Below are experts of layer 9 (counted from 0) of a mixture-of-experts language model. Rows are named gate (a neuron's input weights, with its number), up (a neuron's input weights, with its number) and show model dimensions 0-191. Each number is 500 + 50 x the weight over its row's rms, rounded and kept within 0 to 999. Numbers have three digits each.
Before each expert's rows: a language model's description of what the expert responds to. This comes from a sample of Wikipedia text that the model never trained on.

# expert 8
Description: Capitalized word starts. Single first letters of words after an adjective or the, often in proper names, such as Continental C-ongress, Indian O-cean, Premier D-ivision.
gate0:504524479459435490517554444549431547444517436460492527604503486503415495530372540505465555465579478588538476489458527541530479460409482518524522465565483527462547528472565533512541544527423471492397572498450522422589525471533450448519501485584514513484489451481561503516415435577465357503500528511560449418494541579503478483481501408508395372513459542487542416529507561513413487541487511598483590471476542502512438509519609519477541477583548479520418603460389479468502539487462492522575493500499404461522502491421446464513423561430553489458470515490539464568480603415485492501
up0:493475536489467590464540519488560601403412455488490417525495540459570520476480426438546450571402489537527566476527593501515533486443448527497538584516550512493517461523491495523539526524570515579477589459430594525486488517488544464534489447482468473512415573557561552475486445476510511592514509507485514488456519476599458556568428500472566418484435491520417485573376591569473547411544587511419462436524463471434414480448554533434445510464465519522318563481473495420458543510505564525527448513495480547438537475479422475534508549512493547528494529507550498460576567597493411484

# expert 19
Description: Adjective and noun suffixes. Suffixes forming adjectives and nouns, such as -al in Doctoral, -ary in honorary, -er, -ance, -ion, -ing, plus British, American, under.
gate0:484533495477477489545498502525431529464518576500558478588500423498499446446452576495434536493505544588527588429570456448485506487485482424480567455460499580569499492541450444590485520520497547474457580473512460496440510431525550583428491521456568473511558431515569566543441460515574474530480422581566554450426465494433457468557430471477427513606415478439532581482565519524447548438497453581422463510469501538390486527437558574401529511384529464456425544532420552559483431565407523516559502550419455470455577553604477479482488427512509489483567453572536478461509518461501488477
up0:540500492481432540423444530442450501542534470486511405479468505543436574363451538505503492502506618538510458389521517526454521548432495486468442528527514459448557433503539537556499480515470453455604512502501530517537476467553445435498451425449577501553595455509456549538549573537526551500432550417493517502547631531503526511447568506426459429478476533572469536507431459524502444616412419490493500489529544443544486518535482434475513537414485531453441560523546599380507514448582504433478527532452562579483508530478537512446512513341465544520453553499376488533461433486479575490

# expert 16
Description: Name-internal letter pairs. Short vowel-consonant pieces inside proper names and European words, often in sports tables, such as Cz-ec-h, Vel-oc-io, Soc-or-ro, Fran.
gate0:492506545519546464488469529544537481499483490545541508561459521490531520527567535538590516504577546531517536428439429479447466503573553607447591537454447477580522446491400560467557488474437630463479513446489555462458504516481477407451544539511477461512446449523447475583373455502460462507517554406584461631470496551431465559490404501585500559531447542578493458454526475549467486511498455560407479552459508504530438612494449435507518477480452481480609559525482505533520499551437396455495472557539520492414469558406443398603447440491524434522493482489427495543549570523491485559
up0:476523507492527505485457513451513499453467472440519460538386509538595575494479584501463466490518537568517472563447418508483467576557594513551547539479520456587432496449533500530551494519388492546440452491447509416571410482468541533490380444544530436506554573562490473524477555481407614534471615515416481578499524519489483575502488546562449512505560538510447486513523487546472456431431419442409496592399500486542485423459422409392560451425507477480552450481509463469550510537529411520543506475568515495578444505547419471476482414564463435489494472444481419538454577517480538483

# expert 20
Description: Place nouns, taxon epithets. Species epithet starts in taxonomic lists, such as br-asiliana, reg-ina, and place nouns like County, city, town, system.
gate0:476487467491553494514507465509558492399510446541467419457504438460574468553579478476517479518469520522554502506502445493474445577416470503537456529525424537508477497523494534476446517453500591521519479602413546511500462504495410456546345543366506470494528587501488594499459599405564535443409479593419544447536528544547484512592524489439575437565518508588363518575534498427439486456497520524539453545475474445541567495537538521520425557511520391536460517525462549540512583486494465512512574533524550559536534460412436481465548491535454526637517452439460478421471537503476533517
up0:464519464536549479538624537566438452521556477515466492501488537423596524405513494435550542588538438541480442548414559567510480423555505457451518487578495587487628467469480586489465561527480523481484513593450532435489503449458497564547510515578421454587605539560499460511467560422554436498507479482450590355510487486473487472528565495446533563498476463482449513491545421464503525493444525528461487448425532505503463484477555624545482471541476461515351423388529493507452543543534480459492496553498566530494580425449482495416517580531451551495547439517482472477446591463516500500

# expert 5
Description: List and infobox markers. Line-initial hyphens and pipes in lists and tables, and colons after infobox field names, such as Conservation status:, Died:, Type:.
gate0:519595479515490431568560494495545574495531519576469456399523611513512471511429557489452492526483533554539477499591537382487531519444463488487544559515486479575507468483563565447552464476383419498537345424541476487410481489475423375521440532517501551502599514528493538509435493539478538486505491578449480501533526483481489478395585439536600516583513449483508462485459520466384555466547493565530452551397409520446379488511502520455525547494467537437441533393447531421499507596512509480533476520467484540557515422506485523443577580495514455518508513563521528549496527470523418504
up0:462492520509519492493486470575498537501520546534547590486562491574479491459563491505504460524531507495526406475441400572470504452412513412560430504578494548532510440403491489581570493500535506527441517406516537529387467538447528466534481506558577489465551553539587529448525539480463443556517537389551598329461498445485484430506483473560473562539515644544474436578445478504513530403557509441530519438441556476518566522465476493532488455543561491502547503476358475439445512524438495481520507457482536513444567450523486497504507467521532644431528543514503431411467471559538411537

# expert 12
Description: Past-tense endings. The -ed ending and past participles completing verbs in narration, such as rul-ed, announ-ced, challeng-ed, and whole words like used, made, released.
gate0:593480518525503530511413442548499538458401546467476483493465628431454537502484498439488482509563493430467443565482362513419625518609584465489502522492529486454521492491492512469420442473500521496571515477529471526504515543505466431497480495480461562575488418601498597517465447490581511486477492498559447508510511460564543560463494474519504432524545395466493524519595485550423533480459374446516556577468469473583554518512516567527525493598514411485428529529536417481494453544510503431624491415490521534441503579456546508472404475601460467609508460537524566525537427429474489519
up0:602546498538484507428482492527499535526498392482474539462537473518587477517476480504532442509546559540428421473507402454407544546489602447451475509556601465548490440505463452446519448423490459517521455494453485474516490536563603539422505452515479575477483472502503566487419470477539536468496454581450483579504489572490485463401512515476453464447528494469560483424504525558486524574454482406587542484463499446557560597563552557574630543598438506522469541530460533476407450497444437366497499494496445482428512472467511543434467364530447525548490518512495582557456566481435573573

# expert 4
Description: Of and quantifiers. Mostly the word of after nouns like mark, lot and tour, plus determiners and adjectives such as most, such, many, same, also.
gate0:605521563450412531531531464529532498499554502555429620515517483548497485452479500567611453574442470516469488467480532502518512504444475469476475581457482470529429524516443441417388543439521450495521474596574502497518463492505478582525531631532469523489524517475548496449505499467537511389467570596625453527387495493461523474600452449455424466505562626519403519514499481457559571494529560504451428391548499521556449520556501553481450391441474474490432521488558492549514545482542426492565501480523617486543542528435434539531477508574465526464430469451465549552443483481483554500
up0:551521452509521472499430532614550533432488474463498455427451502441477442522529508440533411419549514516469508571501383518465473466492492522472535338527496543505489429515542553509582470482542561497498445526492393484533461447573452526512465473515478472546506411487464479528486594478545349527434465514451528533601576510459469483514549519634439559459459477569581504456463499408498472477564447519506515515486511562516532473418504502478448499533653519477505400548507531471508540528527551545420435491595483463490464552621553471580524538611496479473512470532441440461535456585507517531

# expert 3
Description: Heading and table-header ends. Commas, table pipes and the last piece of section-heading or header words, such as career, season, history, statistics, and in text list-ing, t-imes.
gate0:500474486504423461561567433496524518522617458542442476467422504543614504472653476525548495474503538494521541531497493497545535449461475506494563440426440551498530494556501492542474431488462569520433468472558534584459587462503487423530553538530493448379545515519466513515581438504451551476455449467531479517490535525468516493421477531529581504487553432520394558389458430454505502477522472445585519512420511431418486517542462497538516498464494455541456491480582432585415535422401495523572599606527405593449444497427505514611517468492492563438572531525515538566443475534539563502
up0:516467524533536555466465496445555472510563543533542537487542447576483544590439472457464574520455453587440577432478519384499373582555504485494490487430412508513453561450518419473511584536458415420515414503524442505451483540473498490431591473515492490548508463528507522516441537411501549485459616559551568514533493486472461472462495537510381408545556536466537481428572544409523543598451558452479394526478479442479498564559526514568455425550472506504470571523479437448591465575495451456486440484470480487468636544523574606556465517520453499510491457484543499436480490420518484500

# expert 13
Description: Dates, and, word middles. Month names and year digits in dates, the conjunction and, and middle pieces such as ind-ust-rial and admin-ist-rative.
gate0:667506518582488562496483475542494483475531554476497538497478554482397511560408520466461512531487486502449516568502463441474547568585524436545595479522448521427504489522520489504475539440473439372498517526438521506530484389527422487559488551463471478447437457510517378559423415508469513459456457552522481537393517494519537474530507436559607491488495497509447460512475493589518477501482514552506446607422551518456488464530494457493459576496560544613427523448561525507455429516432459467548529634436441518426501431541511454450536599440588457446473555486457523427430564470507431501
up0:650387573516474574588541512513503447506454476505447473539525548522463556508426527502437478482504466469410522525464514521477439578522506505533502507550472582440428513506622479409455597594458492523533534519473461501499519484504526462522508501515462440518459402569471490422415541514463518524431421484624489423468601488507525510537508470482391580463534465436527590471497529526526471474464443590518434532581556431445573453549448440512485628490450520502512461448544498499411514512455476543514460630452506487461544496581554482509484527474493515402492542524461547493422503477540373489

# expert 14
Description: The and possessives. Determiners before a noun phrase, mostly the, also his, their, its, her, as in and the median family income.
gate0:492448424457472491544569538532529551518505455440553403514448484430556453529597494442538510483415445524541499534564497523517432530518467468485483466496546464450482411463572437534532419493534549512438521538551512556427521544553508541494481527475612479526590423552455450490521460508416542497366549620453495561443539606517516442520532476444483455410505507475660482497453514564459546470511500435484472459449526508462514572493496505531577532519425515535441616541600459524542462606482476502532471482515424428517503490524529545506466322518507472564489497403471572471526522507426521519
up0:505464476489587461535528480459495468392503540476632553494554526474517514446476595611630457486489503572482565521517527553471541548418546491573502489558458544455578485605459533508542473502549495526429455497511571506541464476563616515545499490425465498528464537559599502470521531448545518518536450557427520505485472502588448597493459581486476467591489504497465498502512506503572345544503519552474476486552461467524531437525507442470483605455433422540437524404490546375582497492548564577473401492494480552520522494498436436391486490518413548507491493484401493475450553523479518546

# expert 1
Description: Consonant-heavy mid-name pieces. Short consonant or vowel-consonant pieces inside proper names and rare words, such as jav-el-in, Cinc-inn-ati, Lin-f-ield, Llewely-n.
gate0:502471476549475439543480494596436497582500441528469594458432554489521548624451539485455368458547523466457477486469526452497518531537524443543479498563516457527453503430498585464531510547382424484540498464468516524462441472573527494624410501472578495498538585473598522398520428525504432417575643602582528515474521509499530553504556464531470385533509427513433482474462500441550466467500522452473508484491519518489607552481527537511436515517378512565562574456509520508474475411509502548496551549492451504488598570521377517485481472514508534497499508497520526491427512615504496441
up0:533500461500446497512503435482422484570458545520601576438543477512469561533469489494485431517507575568510552469451497515483447515521394525482526432460516469567490627514456459506524584432486489521471393471392483387589554555481562468572475486514540479464678516444400503437491463454432519496515511600519473499456506494511446420480500555564502525392584551493502493491484538538544507438489552537434554481499532455571499462508545443496481487482448470534519518498571519410525527583494498579603452584503537533528449426475509517514403573469436387552479583444438464460518453521508487418

# expert 22
Description: Word-start consonant pieces. The t or m piece right after a word start, such as In-t-roduction, an-t-i, Cock-t-ail, his m-other, and prefixes int, ext.
gate0:558387528483497502494419510542471446421509440540538478468500341481508504492493618556525463481547495492497511472435436481499481534521458567588568480461517544553603480564490532457483458406519486469542480561470496475478490489552510464462489526508584463514484511489435481572449472554526526520476567488456476582455470429627490594483467499535509450469481579575604405468563481552490444579432452461538409548426505428507502582548549517482474465511531547419555544509467442574472403578556512443542501514422562517491474498580485490542418472497443478605371531488443513530464534538454570420
up0:566683428518575478597575534483487437561482512547482460524452471488522460441553545413426553531478468494482599548545457513483408418543511569446511516541468397506492459533370521577544589506433510456499487506456552562411459472623393573462501496476532498597551474521484478449539538488468490433532462536609440463446574432476565588468465481535487442484518517525493589458495542498510479545514486568516576440488447491532454465508399525496535482406429460551458513549502513484532466446531530543541479480478470501440570625526497496499526502445415522478513529494501492394494507482501444520

# expert 15
Description: Word-completing pieces. Pieces completing common words after an initial consonant, such as l-an-terns, gu-ile, p-ick-ing, b-illion, Bl-ack, plus words like song, part, After.
gate0:590444456499462579539547494495470477518515463516505446469404577481489428486474588476449512439530490506479506514520508491544481437585608521508526437461456481512525600431531518346587376535493555496482487455443493461471521510560502527444422463501483482521432580548596411541523539427547497520452525440473503531426393543378533386555466490531495471557508444474486511581467565436507478514436561505468551499548448541516408481549526520588422449504505512469484484552601556590494501522504476574587376518442501599527415511473461486527474547541575491531525433547510494510497428498458495511
up0:553555525482501417452548506420435515580490477511465451512483554499501531441362574507531467432407493467469488529467460538490456379490564457435478474540459454578478485502519572415526483486510482548474506491437489544498510394581525456611418550503540509427449505554524510562464462449443405520515531436418557544543447510569550413454429590572606486527540405489525491470453520594500431553549492547476536521563512477628504523515456505548464459580491524523527554498504547493502554483525449493481427439416553479543540515476550582506466462535485500461602442510501425494527645551462550533

# expert 0
Description: Numbers after colons. The space or first digit that starts a number, mostly years and counts after colons in infobox fields, such as Built: 1938, Established: 2001.
gate0:415431551351442558454429530570472497631542545490602506440534544493436391359463519462491454538475470542429525453499516590502557529484524520521490547504472497539466539513502563533418523523452501540489505458436466548584600505491584533563515332462513486493479526495450467489548504476500448479476520614491537455404538545493459573585428523511381463566479475493453431460525506529582574488506569504511513484476466568555455502503457575447528506494537587404540551484496453435456546532483499526564440419430493536510537556455494519462462516442467494466448442507565482487550573499525505487
up0:504386595506498451530403470321524478487479454530518557476501525515402510433513525529478532454509496488533512604473530582493528486421563472486567505506495543467465565536504505530433456452421478449451477515461516429505547491546541554514391472373522500457474517509405477526462520524509361540487544457496516490533398493534452466491524611518513512524467401484447549568433478410504646512455575492505561567555473488490550465558576543461500498523530487476566471468441439490517460475531509551480467414501585561520516477501437519585580492662512547479541478539509539473522500546513582506

# expert 18
Description: German articles, foreign text. Word endings and pieces in German or other non-English titles, such as d-er, d-as, d-ie, plus commas and digits in tables.
gate24:531610533461487522582411463536451476483493490551507543469546515555496560398486568550545488530518557500543578489471435537502513463528522578484497487577528556534495517528505565573481484478458601484461516439476456507441476490484510456468442417429544498504468534472523555509445529518520530513405507670496440507527496529508489436539492405467529521542532541453445429522496516490544560416483472527407464505491406417495517432524419367499522523562556442550502527570464544554486524465434452412568538530437411637457568425419485555449465508572423500617589464547442519472558495493482465447
up24:484483470546545465572549423477526530584591480553425448496493459500405430508522508464494537503511475476401479472550457519441510482452560532467428500550627455576591532460469559517405508462467547536484531480524461420458523567501507492528550465568536503437477549548463536446457517546499476471418567537502495577456530413522489511566428539484539398587543473510453499527486468478548587487620595513492439528547466457476496409423487448461474410547439448475513527494557556436446512547413494507599614542456557592564542444495465486453459497529554540611446520566560500522515484537503502374

# expert 10
Description: Foreign name pieces, tables. Letter pieces inside transliterated Asian and Slavic names, such as Kagos-h-ima, Li Hongz-h-i, and digits and pipes in sports tables.
gate0:530437584498491463478512524474542553491477453629505383477597599505441516402449504502476516390555567502517483484513474432516551472495457436477508620462461508512621453530480493439518498558494532544470511575545560446494597404517523474521463426527556501433497510581499444492383401497549572541468519578547417509488504523497340455522521472552562524460467502555487533414423522470464584500441563491524424561422546532559422474572554537524573514529471518459489547564548475450510500442543516550532515481536488480503432491461541594536540530504525463423526410519550474518497562475448552485
up0:562486441452570527456465531476449438514578542546566444471517464478465445505497506483534483500625558465405446530486504496456463471451526516567559463554488567562577506512555567482419507527598538477435567496543488473556495431586435560422515457443435481478536575490518449584491484489498452461507512487506486521531481404469505593402413494545487620477490592437442494519523420508498487565478484427469491468554496475519481536626579479566551523461537580523490504380490498451513464482545515564587469458449450604519521527530425473476451477543541424440479416511425537472633601493488557512

# expert 23
Description: Acronym capital letters. Capital letters inside acronyms and abbreviations, such as INSEE, UNESCO, JPL, USA, U.S., plus heading equals signs and apostrophes.
gate0:535433509535542468538533462467523484582501450529507504565422441428502566480509594510420537480482474519470549533545467515378477467445498457527529412398461496482462468505564478559498488483583525538412412408441412606474486557489493441467463478531560531495534473469469579520502524462463507440501477550532501519526615534549524538548517509437544543435634401583397600451494480569570566548486453589441477519539452479405476405499445479575435508498473434545476525506496498464542519438524434462403527467468487482469552511448461550557518433406570518548561509446554519423543489497475564430
up0:505524492449503420462511539557501431508339517555420537453434518518487427503534481579521488455501512423442452501522500497521452501584465545571451534474589591455495478537331509545572602491462512530517554552587474497428533491511519534501536602447467463512425475501546460571502511543519446566526472451539518554475489564507552500473479458528469514599467524460447539475564474447432487589513402426456520566562541439464524511415556525450418502480454554551475496582485507610397467484417444496428543510526474469488506496514543569519497477499400523536597505536440603498537492496453472604

# expert 11
Description: Prepositions after verbs. Prepositions and particles following verbs or participles, such as in, to, on, from, with, into, through, plus the piece ag in m-ag-azine.
gate0:483543500576440526493539512573527499616569544476399578531425595436476529465583563524415475488549490467606434549508503446500376495574481488440486477386493568488494534471442480463530520482476453489387477535434546523414536599440497437457392467499523488456467490559478473541449588477520473455494423473594503530532490520454541493607494389486538536566480447559494506523486465451448587542455457488570472531515486510525544521452504505499539504482533541468478491519480491590543585471488566460480520490560492510498422393550387549473486570488506564469474400482521485548561507568522542624
up0:622476490379642471468481595484418590512451499511442441521520552415463569625464563581516488418560571482487482455629524528470511542443532491424518532545514507498464577478485426514517575496536491522558483536449518456485542501516503543476511426441586463514482561418544530546429404538569524525447570480494486427426467455548524514534536524548495515557511517509436495543501536452448402518511417446499479406423417492458491427539524564533613392500507495497512525549510496530557486492451477504450418550547465569503526446488586517549591509528516530472493484418526512477567478522486486589

# expert 9
Description: Year-initial digits, capital initials. The first digit of years after a space or parenthesis, as in (1887, and capitals or non-Latin characters opening names, such as Š, R, H.
gate0:416509491539511558377400559483473484496516528449474576456516513557486512457515530517443555486532548549499477496522486461521581601519517446436529491479501518393537505531459492461440517491443580408546496563507483443484504441568638593511498454556547522503555492512477573497424561520482481392472518526483525388450487563324506453532427536445402455474563499460518472508479463464491542545524524488541547469478576511480489536553397503539523479574458537551553443394483553557491481493484418546498578547551460527470466524507553599451533405533501512544433422445434486393426459482543518446
up0:495518534459483436575500524470463480529468541490546547488415598457478518494459594553537474477511540464544561535465515442503503528470452501467484506450517489506489454527516637489600437585515555595561612535543472483536438509480450541475433508496427496524518528482566526504498515443564453460451490487348580474585517538486612517558445433513550577460521408476518493516443378404549517584470525487513611504424508483380493453509398477412533496577476530465487492543556506526490449422503469530533488446546458533483409464495491460490583513475505524584561494494469358439476501569572522518

# expert 6
Description: Subject pronouns. Subject pronouns opening a clause, such as he, she, they, it, who, which, plus he pieces after hyphens in words like three-headed.
gate0:467502480539477474475519566484464560517542601506458436490522535461487432485444505507570369532472582515489518529518444505554509518457507523454603450475519494557527455535500531516461458490508574519477528454502505452524510544563606488457505508583523455439436560463487399560530466463544439596453527556470467606475482639421531448564478528547498517450667581516499425467545458555518457531436464421554425407449478519597535467579481463479605430533543457567535567546533417486531472446478424527433470514545499449418493416495475553543585539501505482456520499553490451540532469516433577558
up0:497447549567570475511413489521487416512447515497549464521560552608454510517476507595489486453577534532529480507552447498476507494373483536529500502470442494607494534444515475552476601546556463456408547423492518500537574530412523530419498403440501366506543479471459521573458485606569514476506550481456466493514465481632419461397555441498517473478539514449457551530455529516408438483484581458508501469549530495488520590518492515575490449431427586414530526486555428507581517534516532534410510465571526503499496567516553497540463433585496381433490460568578519469490528526508421483

# expert 21
Description: Sentence ends and breaks. Full stops ending sentences, quoted-sentence endings, and line breaks before new paragraphs or headings, also but, however, question marks.
gate0:525511554649413524550473549469584543611605411607545531472453490502458465492458476520393502506438465422446512458583442547561501504489540592536439485531444510518608446631533484502527466464439425462418423458517552530491550527474569490502559514434473433418474440515485407552407481487428461453484449528447549513536524510475472441481431520569548504573516448452523472441484488478513549474522545520458445538523495461546489488522556374525515537505477472516461596531453505455581455485527471424523500463546504558522491547498492544600547452444491492464531495497513597457502505576399435551
up0:561459519462468577424584517500455480473564545511425469655543506496450496440493391450493539524482499618437528466536563458525605541506485464490538511534446477530630561496521487484427487502564518494514477494464413563515452489559461494554508464559440480523575487517499462471597441521451442512337462498529418422555398555482564493464556564517488398502455525508557480518474521505445527527561548529552446429592554580517519439505526458472586502492518471543520528468471515454567400543468530470504453500442487402543547470527481494484511460457572556610414481509507556492483502398458444459

# expert 17
Description: Table header word endings. Word endings in table column headers and chart labels after a capital letter and pipe, such as R-ound, R-ank, N-ation, Ch-art.
gate0:566455424496491443533450399500516573565526542477479510472447468512477518491560468537492464457489593467601500496450556432507573516476452530520549520530460464572571448487498508538430438524495620524517558498519444445457512481453533432497514363519497448514497543448498559487536501567545529476561538455528438444395426534522445412518592482489593589443424477432485604497477391439379538537531563477482590448616516465471496492568433420503615472471611460537487493502570583491555485445400529478504480532491529533515556504498524509491543503530454584476527473523533519527595462484514545553
up0:503402494522515511529552466584449417526542442397537540595483562391493503517633504527420493441488497451538474528509395532482546518555466530512494492550543522427513556478489405507462490569508442511482500500437511510436611519573627488523455567512563513412486593504458502519394471509445538471528505524468537554451559569486477506463521547491622529504496556474480481431604544489503483543502494432443524482597469408526574533413511522614459447481438421487449474536550529529546552424529489473452490559479421522441431529494481518548504452531509496449559616415532565491434455539445477502

# expert 2
Description: Mid-word verb fragments. Middle pieces of common verbs and words after a short prefix piece, such as ret-ri-eve, cont-act-ed, ch-o-ose, plus not and well.
gate0:469558477528415505408591559551490389427559554543462428510514519555555432462488541545530524468553469525480481535499625441466528544441466519518507551374477450458488554533465434514446499472461492416497585552541467508505486468538590453477477567571498552465539420538541625621532525556464561512497589414510529495503491557421507523515434391414478469400455458489461462572598500427562560488412488536487547514513487543444445537503486492522400464539529517514521548472481565485565474568466517547430498509462473573386502487524419470446490492461457558435472551515486491534580507550459446502
up0:535538511527393373519565434571449463530618487485458526577502499565562489449460589519447444570568572471496412534494456417437481479511458504426471429522462505520534389370543523530396469499476549489505430525523538444545494550496521542495434563537496497487572455460529463472463423511561427471486454499457534444470578511597465445466541517408516439562460525458523488515471489551565538515503513493559482466482512572476405558519528486531517454578558531499495482514552482515411510496486504502456539453447367369530405585490556518582529526493529504536529520532465378487473495556401524518